config.yaml
experts_per_token: 4
moe_layers: [0, 1, 2, 3, 4, 5, 6, 7, 8, 9, 10, 11]
balance_loss: 0.00014
shared_expert_gate: true
vocab_size: 1235
norm: "rmsnorm"
beta1: 0.95
steps: 4870
Below are experts of layer 6 (counted from 0) of a mixture-of-experts language model. Rows are named router (the router's row for the expert), gate (a neuron's input weights, with its number), up (a neuron's input weights, with its number), down (a neuron's output weights, with its number) and show model dimensions 0-127. Each number is 50 + 12 x the weight over its row's rms, rounded and kept within 0 to 99.
Before each expert's rows: "comes before" lists some tokens at least twice as common just after its tokens as in all text; "gets" lists some tokens that make up at least twice as much of what it gets as of all text. This comes from a sample of Wikipedia text that the model never trained on. Tokens count by the router's weight.

# expert 78
comes before: "|", "-", "==", "===", "The", "|---|---|---|---"
gets: " |\n", "\n", ")\n", ".\n\n", "\n\n", ".\n"
router:46 46 64 54 60 68 51 48 63 51 38 50 37 35 35 63 33 29 23 46 52 34 44 48 61 54 44 48 29 38 44 53 56 48 66 49 37 48 65 30 34 61 41 43 38 52 43 61 70 43 34 46 60 43 74 42 37 42 40 59 54 58 57 52 59 35 51 49 48 50 38 62 65 38 21 72 55 56 60 44 55 60 40 65 46 61 62 46 65 42 37 38 63 40 34 61 54 43 61 64 40 65 27 61 62 49 54 37 53 38 68 43 61 66 60 75 36 31 49 52 44 65 45 49 43 53 27 21
gate0:35 47 44 55 48 19 49 33 49 41 43 41 57 41 52 40 38 62 46 44 51 56 52 43 50 62 62 43 44 63 29 71 37 62 32 45 59 59 82 54 49 50 45 59 32 52 42 42 40 45 27 59 47 43 35 55 72 51 28 66 46 61 61 51 23 39 67 50 64 76 36 35 43 74 38 40 62 40 74 60 46 62 33 39 40 57 61 32 47 49 54 44 52 54 62 46 51 55 40 46 35 48 46 51 53 43 49 52 48 43 59 27 81 40 72 39 56 69 36 52 55 58 55 41 55 53 66 39
up0:48 16 53 47 58 39 54 43 56 59 61 20 58 37 39 61 46 48 63 38 49 47 55 37 67 54 48 64 45 58 58 68 40 59 52 41 55 55 66 48 61 43 39 46 46 38 33 48 50 65 43 47 52 67 52 38 61 50 43 61 54 34 56 49 26 36 33 45 33 53 35 60 73 46 46 51 74 57 50 51 49 54 48 55 41 49 45 61 47 46 53 41 54 34 49 56 62 34 44 45 47 77 52 20 44 47 23 72 42 50 54 40 84 25 63 38 40 57 39 72 59 61 42 78 40 44 52 38
down0:48 55 51 73 51 58 57 53 67 47 54 43 55 53 68 60 55 32 62 42 31 51 61 73 38 49 65 77 33 63 76 38 39 42 40 39 52 78 41 37 52 64 63 31 43 51 55 39 52 29 78 52 29 45 45 48 40 67 53 37 66 68 38 47 55 55 42 63 60 35 62 58 56 58 41 67 56 38 34 50 52 54 63 51 45 53 51 33 54 46 60 44 54 43 46 66 43 41 33 42 66 57 47 61 84 54 48 48 31 30 51 80 53 50 49 52 33 30 46 52 45 62 57 50 53 48 43 37
gate1:52 51 60 59 67 51 36 54 45 47 53 53 45 41 56 59 60 52 56 38 57 46 46 71 45 63 50 51 56 66 35 55 79 56 42 42 46 61 59 48 51 66 40 19 76 55 30 40 35 52 49 35 55 51 47 54 51 38 41 45 25 52 34 73 49 49 28 70 43 41 57 38 76 71 40 46 71 42 57 34 60 61 38 31 61 15 65 58 68 58 53 39 45 44 45 57 68 41 52 43 26 59 55 49 56 57 45 73 56 45 46 57 36 52 46 53 45 45 59 74 46 57 68 57 48 35 64 41
up1:52 44 43 65 43 42 57 63 45 42 46 72 45 50 33 33 54 57 34 46 27 67 33 59 68 57 67 75 46 55 44 47 30 18 63 54 63 47 32 50 39 61 51 33 46 51 42 50 39 59 58 45 71 58 41 53 53 47 41 56 49 42 42 39 66 15 55 25 51 43 52 47 58 64 60 26 55 47 60 52 52 64 61 36 43 41 53 45 50 59 47 53 60 37 40 36 56 59 61 40 48 30 22 57 57 61 57 54 49 72 48 45 63 54 44 45 50 43 38 66 34 29 68 35 70 44 71 49
down1:72 45 34 53 42 37 58 45 60 38 63 36 80 54 39 44 61 77 47 45 64 43 48 56 19 68 52 44 34 52 38 43 54 58 52 33 46 25 42 51 64 40 34 48 30 43 53 58 34 49 60 36 59 61 29 51 49 31 49 45 58 51 61 71 42 58 60 37 48 54 41 45 25 65 40 49 21 58 39 50 34 33 57 43 48 59 44 51 74 67 52 42 54 55 35 53 53 52 56 30 41 36 78 46 47 45 58 51 69 49 49 62 48 46 58 52 42 41 67 46 52 42 53 38 40 38 48 76
gate2:53 47 60 60 57 56 63 56 63 41 55 46 53 41 59 53 50 36 42 44 55 30 48 54 41 51 43 36 47 31 56 45 50 68 45 63 45 55 64 54 64 30 34 33 27 67 26 60 41 72 43 36 58 56 45 52 41 64 64 64 40 77 68 43 44 58 49 75 82 40 49 32 68 53 45 66 44 40 64 44 62 53 57 40 36 48 70 65 64 70 45 43 31 63 70 51 67 49 57 49 53 56 53 47 51 45 60 35 53 55 67 52 47 66 49 40 46 41 19 59 25 40 65 64 47 40 52 54
up2:74 43 40 38 72 54 34 43 55 45 65 21 47 58 49 61 58 71 32 47 65 58 54 43 55 43 33 50 41 69 65 80 35 56 41 56 68 45 67 41 63 46 62 53 54 48 56 54 46 52 31 56 52 59 54 70 56 70 42 56 62 30 51 42 46 39 31 41 63 58 41 43 60 56 49 61 57 70 53 50 42 58 37 48 44 33 41 33 69 42 61 46 65 32 80 59 35 44 63 46 68 64 57 37 47 49 40 39 47 55 59 44 48 54 61 33 70 71 51 64 40 46 33 71 38 45 56 50
down2:25 47 62 72 51 26 47 39 65 53 56 16 48 54 56 31 53 55 46 65 39 44 57 41 37 47 78 72 36 46 48 40 30 55 41 54 33 37 47 51 53 64 50 53 45 63 55 50 42 25 64 63 42 38 47 39 46 53 59 27 53 44 43 49 56 64 52 35 51 47 60 35 41 46 39 41 48 54 69 57 66 33 58 63 82 55 37 62 47 40 54 47 48 38 54 40 57 42 41 56 49 72 50 60 67 42 65 65 73 18 58 46 45 48 50 46 43 53 43 50 47 66 43 28 47 49 30 53
gate3:56 68 53 71 37 65 48 70 38 37 48 41 53 26 54 54 34 46 65 67 68 39 53 50 35 41 40 40 54 59 43 71 53 59 41 32 52 66 71 73 73 52 61 65 33 56 42 63 59 61 55 31 49 46 53 42 55 42 50 51 52 26 44 49 38 36 48 53 49 51 58 42 65 55 61 48 55 37 56 47 32 68 41 40 47 43 42 54 53 35 66 33 32 56 72 68 54 49 36 65 30 44 24 49 34 55 47 31 51 38 67 54 47 60 54 41 39 54 49 69 39 39 37 68 40 72 40 59
up3:48 51 52 39 49 50 65 41 33 55 57 42 49 55 80 38 52 21 52 60 62 56 61 42 82 42 44 59 72 62 61 36 34 41 52 45 39 33 59 81 48 47 46 60 61 42 39 41 46 43 64 45 50 48 62 77 55 61 48 35 49 53 51 56 67 50 47 63 31 34 35 35 52 56 71 63 39 57 59 47 57 76 60 44 63 61 58 48 40 50 47 45 47 55 56 57 62 48 57 54 64 59 69 37 65 56 65 52 45 44 45 58 53 48 62 31 45 65 59 35 86 52 44 63 50 82 44 43
down3:63 25 56 56 40 51 44 43 48 77 60 66 49 42 63 33 47 78 34 64 59 63 48 58 61 36 48 60 47 61 38 63 46 38 56 74 52 50 54 51 43 44 73 56 41 58 85 59 56 52 38 58 41 47 28 67 59 61 54 68 67 55 39 65 41 51 54 65 50 46 55 52 34 57 34 34 54 51 70 57 39 53 18 54 40 41 45 51 41 46 55 60 60 58 41 71 31 45 46 34 43 55 24 42 45 42 43 49 65 35 45 64 55 63 62 42 34 59 31 32 59 39 45 51 44 34 44 55
gate4:60 63 45 62 52 39 51 60 46 43 46 63 35 46 58 29 37 39 28 60 58 35 62 46 46 45 40 75 51 28 40 59 49 60 32 51 60 41 58 71 53 50 63 57 47 75 60 53 50 54 41 66 25 15 45 48 54 65 44 56 54 37 54 44 34 26 65 54 38 54 38 51 52 73 62 58 58 51 42 45 40 59 47 54 57 83 66 45 60 45 76 44 37 58 62 61 65 51 51 74 52 49 51 32 57 54 49 45 42 42 63 23 41 43 52 37 36 49 59 67 47 36 42 40 60 56 30 52
up4:36 61 61 59 43 58 50 44 44 39 49 64 70 60 40 52 59 50 42 40 30 53 51 60 53 49 53 39 65 51 51 21 45 44 71 46 35 40 30 48 47 34 51 52 42 52 52 32 55 41 42 49 36 32 28 58 40 47 46 62 30 66 40 35 58 73 67 50 44 47 68 50 51 40 61 54 38 53 74 53 39 66 41 58 46 47 56 43 31 38 43 51 51 46 61 54 56 61 48 31 86 36 66 63 52 66 78 26 57 61 56 42 26 51 51 42 43 51 57 42 70 51 45 33 81 44 52 60
down4:50 63 47 53 39 45 37 74 71 62 63 68 32 56 54 43 62 56 37 45 34 65 38 65 50 44 39 49 52 47 42 20 57 47 51 44 55 55 46 50 29 54 52 58 24 51 59 44 47 45 45 49 28 40 49 50 26 51 71 43 39 49 42 77 52 28 45 61 46 52 34 35 61 49 29 33 49 42 59 48 63 60 49 54 53 56 55 66 41 60 47 53 57 45 60 48 46 52 65 51 56 41 49 37 28 68 38 53 78 44 63 38 35 79 43 37 29 62 38 47 54 61 44 33 43 73 53 72

# expert 99
comes before: "-", "=", "==", "|", "===", "The"
gets: "\n\n", "\n", "ist", "==", ".\n\n", " |\n"
router:50 57 50 49 50 59 56 54 54 48 61 53 29 70 54 54 56 46 63 26 52 48 39 37 52 47 54 43 55 23 48 48 44 51 62 59 41 38 62 58 44 63 50 52 26 46 56 64 56 49 66 63 43 44 38 28 46 58 36 45 66 27 65 53 32 47 66 47 67 49 52 56 66 50 58 36 65 40 33 71 36 94 56 74 42 49 59 36 46 58 41 40 35 33 60 49 35 32 73 49 36 64 31 52 59 50 41 53 66 52 54 61 59 67 69 53 51 44 54 62 54 52 58 68 44 47 22 49
gate0:64 65 56 60 50 60 62 46 50 60 70 57 39 37 59 58 49 51 55 32 48 59 32 29 43 42 53 61 44 48 51 60 50 36 44 58 46 27 53 64 72 35 78 72 22 65 60 50 54 49 63 38 29 39 48 71 67 38 58 45 50 60 61 46 48 54 67 57 53 59 63 69 25 40 48 50 38 42 51 50 34 52 40 48 50 42 47 45 52 55 55 52 54 50 33 39 54 34 53 82 40 56 51 32 49 44 39 32 57 56 61 52 75 60 78 41 47 64 39 33 51 57 59 56 64 52 23 37
up0:66 42 44 40 47 55 47 58 45 51 56 26 66 72 58 29 30 68 58 38 54 54 46 41 69 45 54 67 31 44 69 76 59 64 59 65 65 51 71 45 61 62 65 60 57 46 70 47 34 56 32 58 59 57 38 41 42 68 47 32 51 48 45 54 52 44 39 54 56 29 57 68 54 37 54 70 38 45 45 42 46 39 39 49 47 80 29 38 14 58 41 68 67 60 58 65 69 54 53 63 35 46 55 43 46 49 40 52 64 47 56 39 34 47 39 40 55 58 43 39 35 50 50 52 48 65 50 47
down0:62 34 36 66 49 63 49 64 45 45 69 52 49 31 75 57 53 35 58 41 41 42 57 47 30 44 54 45 53 25 43 56 46 48 31 53 52 61 45 71 46 42 48 40 46 34 52 29 35 48 66 61 56 51 39 51 36 76 70 31 35 50 43 45 51 62 64 55 72 41 52 58 60 46 53 43 55 49 47 41 45 57 16 35 42 47 58 63 82 58 44 51 60 37 43 48 40 28 43 46 50 49 44 70 64 47 33 43 56 45 33 60 58 74 54 41 64 38 52 48 28 53 75 66 43 39 62 54
gate1:60 46 45 39 72 47 56 80 43 61 66 50 43 24 40 47 37 47 57 56 45 29 49 53 45 40 54 62 40 59 52 55 41 60 50 74 39 51 31 47 36 68 45 64 41 53 36 57 37 36 62 60 35 49 68 40 74 51 21 31 65 48 48 60 47 25 51 70 61 53 52 61 32 33 58 63 64 59 44 61 34 56 43 39 45 52 60 61 55 59 61 33 42 38 75 52 35 59 51 61 40 59 45 48 48 55 40 69 31 45 38 54 67 55 57 43 57 54 54 60 28 41 38 66 43 60 33 32
up1:64 37 51 65 57 63 64 51 42 56 46 58 71 41 57 59 54 42 45 56 51 50 44 62 55 43 48 51 54 37 71 49 28 71 37 53 59 51 55 53 31 41 62 63 41 45 48 44 41 38 45 30 61 58 35 69 39 49 55 45 63 39 40 63 38 18 61 67 52 56 47 60 54 45 36 66 36 65 48 33 49 51 60 40 44 49 49 46 78 83 44 64 51 30 34 37 54 57 65 45 48 56 54 48 92 68 65 49 39 58 60 39 57 73 49 49 38 66 41 57 51 50 60 71 62 36 56 42
down1:59 57 47 44 58 59 53 40 38 59 41 54 66 29 52 74 44 46 60 59 12 43 44 36 52 48 51 57 41 57 15 53 41 49 47 43 57 43 57 50 54 47 30 22 58 64 42 39 63 57 65 68 52 46 42 32 64 60 65 49 33 51 54 45 71 55 44 58 62 51 42 44 48 48 43 51 33 38 45 51 69 53 57 64 62 65 33 33 32 34 32 58 53 65 61 68 47 62 47 42 40 65 45 62 49 19 73 46 55 68 38 50 62 35 45 59 60 47 47 48 40 44 47 60 68 46 45 25
gate2:25 45 83 35 60 51 66 66 56 55 56 44 67 59 37 61 51 58 50 51 44 46 42 39 46 80 57 41 53 43 33 59 24 56 57 70 47 45 35 43 36 37 51 65 48 56 46 64 51 55 46 34 46 43 19 42 54 43 48 53 50 33 52 50 21 32 76 45 49 61 61 39 47 53 80 40 54 57 53 50 35 49 48 32 67 37 61 60 42 65 51 50 56 63 57 47 57 46 52 53 52 46 47 50 60 48 39 51 56 60 60 27 48 46 56 67 56 45 66 68 77 46 65 69 49 52 25 62
up2:79 48 33 30 53 53 39 24 52 50 51 41 61 63 37 31 65 41 70 51 39 42 31 56 38 39 49 44 61 34 63 36 55 70 41 42 54 60 69 47 49 49 37 50 49 47 51 61 59 55 39 44 67 37 59 52 49 39 78 36 64 51 41 53 24 39 54 47 55 43 54 39 12 54 56 51 71 49 48 53 44 40 45 65 35 42 65 58 37 37 49 60 21 55 52 51 42 47 79 45 43 67 44 51 53 46 57 40 49 44 43 72 51 38 60 43 28 34 45 45 28 55 58 54 42 59 56 58
down2:47 41 33 42 56 52 46 52 36 46 55 41 59 51 48 33 46 56 39 38 66 31 44 51 73 32 70 58 66 45 50 59 57 56 53 38 42 82 49 52 36 45 65 38 55 37 67 46 38 61 44 32 54 70 50 49 65 60 72 43 59 49 68 70 46 50 59 77 47 52 55 35 57 47 24 37 41 68 35 48 40 44 63 33 48 57 49 37 52 56 53 89 55 52 63 56 63 43 39 43 57 31 42 40 59 38 55 37 47 68 59 52 48 60 58 41 43 44 62 70 67 64 38 70 48 37 31 46
gate3:44 31 41 29 39 56 56 39 45 64 32 45 36 64 44 61 18 56 56 37 37 38 50 38 48 50 32 37 48 62 61 53 66 39 53 44 51 51 67 49 59 52 61 39 30 53 56 59 34 61 79 43 51 46 64 34 46 36 41 30 62 53 70 73 61 50 52 53 64 56 77 82 53 39 42 47 47 49 45 55 69 50 42 60 66 50 61 34 53 47 57 36 26 42 54 50 70 58 56 56 39 71 42 33 55 43 53 55 72 54 39 50 63 76 58 51 57 60 63 49 57 59 41 64 53 47 56 35
up3:41 61 30 37 27 55 57 38 45 45 71 46 51 21 44 38 45 56 45 31 48 65 37 32 60 64 49 63 46 70 45 54 35 51 51 49 43 51 72 35 45 43 32 62 64 58 23 60 36 71 49 69 55 36 47 54 43 64 41 36 48 42 29 45 58 68 63 48 48 57 54 33 51 49 51 58 45 69 39 64 43 30 31 53 42 53 29 32 45 65 54 47 73 43 63 55 51 43 49 52 59 40 28 31 43 47 64 49 60 43 51 58 47 44 23 72 53 44 56 59 34 66 50 42 48 55 67 41
down3:62 61 66 61 52 47 46 39 27 48 55 38 26 81 43 35 57 44 56 50 53 48 54 38 38 23 55 27 48 48 69 59 38 61 47 56 47 49 64 52 44 78 59 35 43 42 29 22 34 57 55 40 14 64 45 40 36 52 47 54 52 51 73 55 41 62 52 60 55 55 41 55 47 39 50 47 53 55 42 62 37 43 39 55 48 48 73 47 64 45 41 44 50 46 52 40 53 61 46 49 50 42 57 42 40 32 49 58 66 62 58 43 33 52 72 50 42 60 54 48 34 35 74 40 53 32 18 53
gate4:52 71 31 59 73 64 64 51 65 32 57 63 40 52 58 45 59 59 34 49 64 51 65 51 34 62 60 39 44 36 67 76 52 63 49 59 42 45 55 34 48 49 42 41 25 57 48 42 47 58 62 39 46 52 52 60 61 40 59 51 43 72 65 52 54 51 38 62 59 59 60 60 40 59 40 28 31 39 44 51 69 56 26 51 47 66 73 38 45 43 63 46 61 39 61 48 51 23 57 33 60 50 29 30 50 58 29 63 34 67 49 73 34 47 51 54 45 50 60 59 39 36 60 37 60 45 39 26
up4:51 65 74 51 46 50 43 37 29 59 48 51 65 57 45 38 49 31 48 63 50 67 58 55 71 55 35 55 59 39 37 53 58 46 66 44 30 78 48 48 47 50 57 43 56 35 66 62 33 47 36 67 64 63 43 43 30 64 43 69 59 45 35 50 41 29 25 57 53 51 46 55 65 44 80 63 51 59 68 52 65 34 58 46 30 69 68 74 33 46 60 39 39 65 49 67 39 65 59 54 36 46 47 49 57 62 52 41 52 61 66 32 58 44 23 54 43 41 46 57 58 34 50 53 38 50 55 53
down4:45 65 74 48 68 43 30 48 52 47 37 34 46 81 53 45 48 60 50 66 52 64 52 53 42 35 42 64 48 57 46 55 57 35 54 42 44 53 59 47 79 40 60 45 48 38 55 38 50 41 56 34 44 49 49 47 55 51 49 35 31 65 64 43 60 38 46 50 37 69 50 49 53 43 26 46 61 73 52 34 60 48 47 73 38 18 32 42 47 61 63 50 44 53 81 55 61 52 34 58 83 49 66 50 53 67 54 45 30 36 55 37 61 47 46 36 55 49 59 57 71 45 37 57 26 41 46 38

# expert 8
comes before: "==", " The", "The", "===", "In", " He"
gets: ".", ".\n\n", "==\n", "\n\n", ",", "==\n\n"
router:59 53 53 53 37 59 59 66 52 62 10 63 38 45 57 58 56 37 54 36 59 35 62 46 46 46 55 53 33 41 47 44 54 38 65 47 49 67 45 67 47 40 64 51 41 44 59 50 56 40 51 53 62 42 62 56 41 16 46 54 40 40 63 47 36 53 57 38 58 62 64 58 73 55 29 70 52 35 47 50 31 63 55 40 50 25 61 45 58 21 47 56 50 58 37 52 74 30 43 28 33 74 55 33 52 37 55 60 54 30 46 48 52 69 56 59 43 42 62 71 44 56 45 68 44 43 58 46
gate0:44 58 39 55 35 33 29 40 55 51 51 63 41 57 43 34 47 35 66 56 48 30 43 41 49 44 35 50 59 53 49 61 46 63 60 57 64 63 45 53 48 48 45 66 41 62 51 50 54 31 46 57 65 44 41 37 13 62 36 52 46 63 56 44 47 40 32 37 60 69 25 65 71 31 27 56 47 50 56 43 43 61 64 52 53 46 52 35 45 41 51 64 56 29 44 46 54 37 34 28 42 56 51 39 53 36 37 38 66 24 59 50 47 53 57 36 50 10 46 49 45 52 62 67 58 44 80 48
up0:67 52 51 52 50 40 39 55 54 60 45 58 56 67 40 61 52 24 50 38 33 44 47 57 59 52 47 45 35 44 40 50 78 39 49 56 51 37 43 36 62 56 40 49 59 56 58 40 25 42 65 55 42 41 37 52 53 61 48 32 32 94 64 46 46 45 32 54 61 49 50 55 42 61 20 61 51 43 58 49 72 76 29 38 54 59 45 44 40 40 54 35 32 55 42 56 58 41 58 68 42 61 63 56 52 63 71 64 58 38 50 39 49 43 60 38 58 50 58 73 70 53 56 20 64 48 62 53
down0:34 38 35 61 47 53 54 54 47 47 37 35 25 35 45 39 41 39 54 54 60 52 47 45 38 53 67 46 52 60 37 67 55 44 51 61 42 60 53 49 48 50 56 77 46 76 56 64 63 48 34 30 68 49 43 50 33 60 66 52 68 50 49 46 35 48 55 43 59 46 48 58 50 33 62 47 60 62 57 58 56 67 50 49 57 49 49 48 60 45 33 66 40 33 36 33 54 51 55 47 58 42 50 36 56 90 49 53 50 77 47 61 72 66 19 52 44 51 55 61 89 56 34 33 38 59 40 40
gate1:41 57 50 30 35 60 63 58 34 37 40 37 26 48 53 49 60 39 64 34 55 56 52 57 61 43 38 44 48 64 53 57 66 51 63 47 51 72 47 40 53 53 64 64 62 33 77 27 54 51 47 39 52 32 43 59 56 31 20 48 27 42 52 52 33 45 34 41 61 53 43 63 61 47 72 68 53 51 47 46 61 37 58 55 50 46 65 37 61 32 70 46 36 63 48 33 66 47 41 43 31 53 60 26 27 42 50 40 54 46 34 43 45 40 64 52 45 20 48 62 59 61 63 63 43 35 46 41
up1:55 63 60 39 73 52 52 46 33 48 40 36 29 45 67 67 48 41 46 55 45 40 51 64 26 66 42 30 51 35 48 64 62 22 43 61 59 59 26 44 60 38 64 32 69 48 77 47 46 46 25 41 49 39 50 53 47 63 36 63 31 27 58 57 44 48 42 57 34 41 45 58 46 48 55 50 46 36 55 42 63 25 46 64 47 51 52 44 46 49 60 36 35 54 72 36 36 43 57 45 38 46 47 30 38 56 39 41 60 52 43 45 45 58 64 65 53 38 39 66 55 74 30 39 48 42 71 59
down1:45 34 31 47 44 41 78 59 49 48 68 47 63 37 47 53 50 50 52 39 35 61 39 53 71 49 30 57 53 62 39 34 49 43 42 46 50 23 62 77 42 52 40 52 30 53 36 55 74 46 48 50 36 53 59 53 41 36 46 52 57 52 52 47 80 41 43 62 39 27 58 41 52 44 46 53 47 54 47 39 59 49 39 25 57 36 38 61 47 14 55 28 55 40 17 48 50 46 46 62 47 45 23 58 47 72 58 60 56 42 51 70 59 52 42 52 38 33 58 45 67 64 55 62 46 53 38 53
gate2:58 57 46 71 42 43 60 42 63 74 58 63 41 67 45 48 27 36 54 43 43 53 63 51 55 54 40 51 43 54 50 42 47 44 57 46 53 36 45 40 54 54 51 61 38 64 57 23 52 72 52 54 57 43 44 73 52 28 39 62 40 58 60 40 54 32 36 36 41 59 67 42 45 36 47 67 28 63 49 74 65 32 42 52 58 45 67 42 54 43 61 62 24 35 21 59 53 32 51 29 23 32 79 60 42 53 50 56 68 35 59 41 54 50 60 54 57 69 56 67 36 62 51 53 45 48 53 52
up2:51 53 66 27 50 59 50 58 45 37 19 52 45 50 33 68 41 58 45 34 64 49 50 62 39 46 63 73 56 32 58 44 37 39 70 63 24 61 32 41 49 48 75 30 69 47 67 46 52 30 40 59 37 31 46 68 58 17 55 42 44 60 43 68 50 43 60 43 40 51 47 48 63 52 45 43 54 53 36 49 43 57 29 50 33 69 38 52 38 47 58 35 53 59 46 44 57 47 67 47 44 45 56 34 59 48 48 42 66 61 69 52 33 28 40 47 33 59 61 47 53 67 55 41 44 47 73 55
down2:27 35 47 49 62 56 53 59 50 60 41 48 46 42 41 52 63 53 43 55 46 46 48 32 51 49 50 80 69 68 63 24 66 58 59 65 66 62 47 60 48 30 37 42 41 45 48 55 49 43 59 58 67 48 34 52 55 24 48 42 73 41 25 69 33 36 41 66 49 24 28 41 57 54 43 38 32 32 36 55 41 55 57 41 41 59 56 65 52 39 58 35 32 53 48 68 61 58 56 38 69 52 33 30 69 63 44 40 48 62 48 55 34 53 64 60 45 55 55 68 55 59 54 64 46 56 52 72
gate3:35 40 62 51 36 63 42 49 51 85 59 54 45 49 54 62 36 54 63 51 59 57 43 45 27 48 72 53 36 47 48 43 43 43 60 47 46 68 70 56 53 60 57 47 30 52 56 35 32 46 53 56 44 52 52 50 59 37 28 55 50 49 63 24 44 48 60 72 76 60 39 58 49 61 50 49 42 61 37 74 39 51 53 52 56 39 61 78 41 54 80 40 42 46 61 59 65 56 57 55 55 67 66 33 47 48 81 51 41 47 68 36 49 40 64 55 38 58 68 66 49 66 38 56 39 36 26 49
up3:32 41 54 31 47 64 31 43 61 48 26 34 34 32 75 68 72 43 66 54 39 45 46 43 26 62 47 46 54 49 64 44 70 31 70 51 56 70 67 70 49 69 40 40 52 55 42 45 46 56 38 47 35 38 71 57 45 53 53 41 41 67 37 30 49 58 55 56 51 62 24 54 43 50 43 43 53 41 47 48 58 46 46 54 68 50 57 71 62 51 51 66 54 55 42 73 48 29 49 59 55 68 60 31 45 44 69 51 66 53 29 49 24 54 49 61 57 47 50 54 61 66 34 43 40 61 58 50
down3:43 69 42 60 60 61 61 45 64 35 69 52 56 57 60 34 41 35 55 41 70 41 35 55 36 50 63 43 44 38 46 63 36 47 41 41 64 67 45 41 75 55 58 58 38 45 70 42 70 47 43 28 89 64 48 57 48 49 25 55 45 43 48 57 34 61 60 58 49 50 53 54 47 37 52 72 38 52 56 56 52 43 45 40 45 54 59 18 56 24 55 55 49 45 49 32 76 49 54 51 64 51 07 66 66 41 39 45 45 41 40 43 56 56 45 34 39 52 38 47 45 45 53 53 46 47 63 45
gate4:38 50 49 30 47 39 64 56 51 59 36 41 46 51 36 57 31 36 49 46 43 39 43 44 36 53 44 62 52 35 53 71 39 35 41 37 48 60 22 55 46 44 56 45 42 59 38 42 79 63 47 56 69 34 52 56 41 15 47 46 40 64 52 34 55 36 70 41 47 77 62 59 53 35 39 43 64 59 48 47 48 43 49 36 52 53 38 52 34 64 40 38 73 59 40 52 43 36 29 31 14 47 61 32 35 53 48 56 51 42 46 63 49 69 40 42 46 48 39 54 60 56 64 74 35 43 55 60
up4:37 58 47 63 52 35 33 27 57 70 66 53 52 37 68 34 38 57 47 48 42 25 58 56 47 59 61 56 51 46 67 41 58 40 47 43 67 64 35 54 78 53 48 38 29 76 33 50 38 32 49 43 68 51 50 66 48 56 75 51 54 68 42 43 52 82 69 61 58 59 53 36 46 34 31 36 37 73 58 56 69 32 55 36 46 41 47 56 73 48 33 53 45 50 51 40 51 58 47 34 71 50 62 45 72 55 66 52 40 59 49 39 49 64 58 60 47 55 46 46 38 48 56 53 60 51 62 50
down4:56 50 44 40 39 61 51 39 71 40 33 51 59 44 66 50 60 65 47 59 57 52 62 54 56 43 36 51 41 51 63 54 53 53 64 68 44 33 49 34 34 44 60 62 64 33 50 51 48 61 51 51 24 41 41 53 54 41 69 57 48 45 68 59 59 45 16 41 34 56 47 53 61 67 54 41 46 58 73 42 44 66 54 52 48 31 63 63 28 60 78 49 40 66 75 66 41 46 51 66 30 65 45 57 51 52 29 60 47 69 50 45 26 41 64 51 37 39 52 48 44 79 48 63 39 73 41 40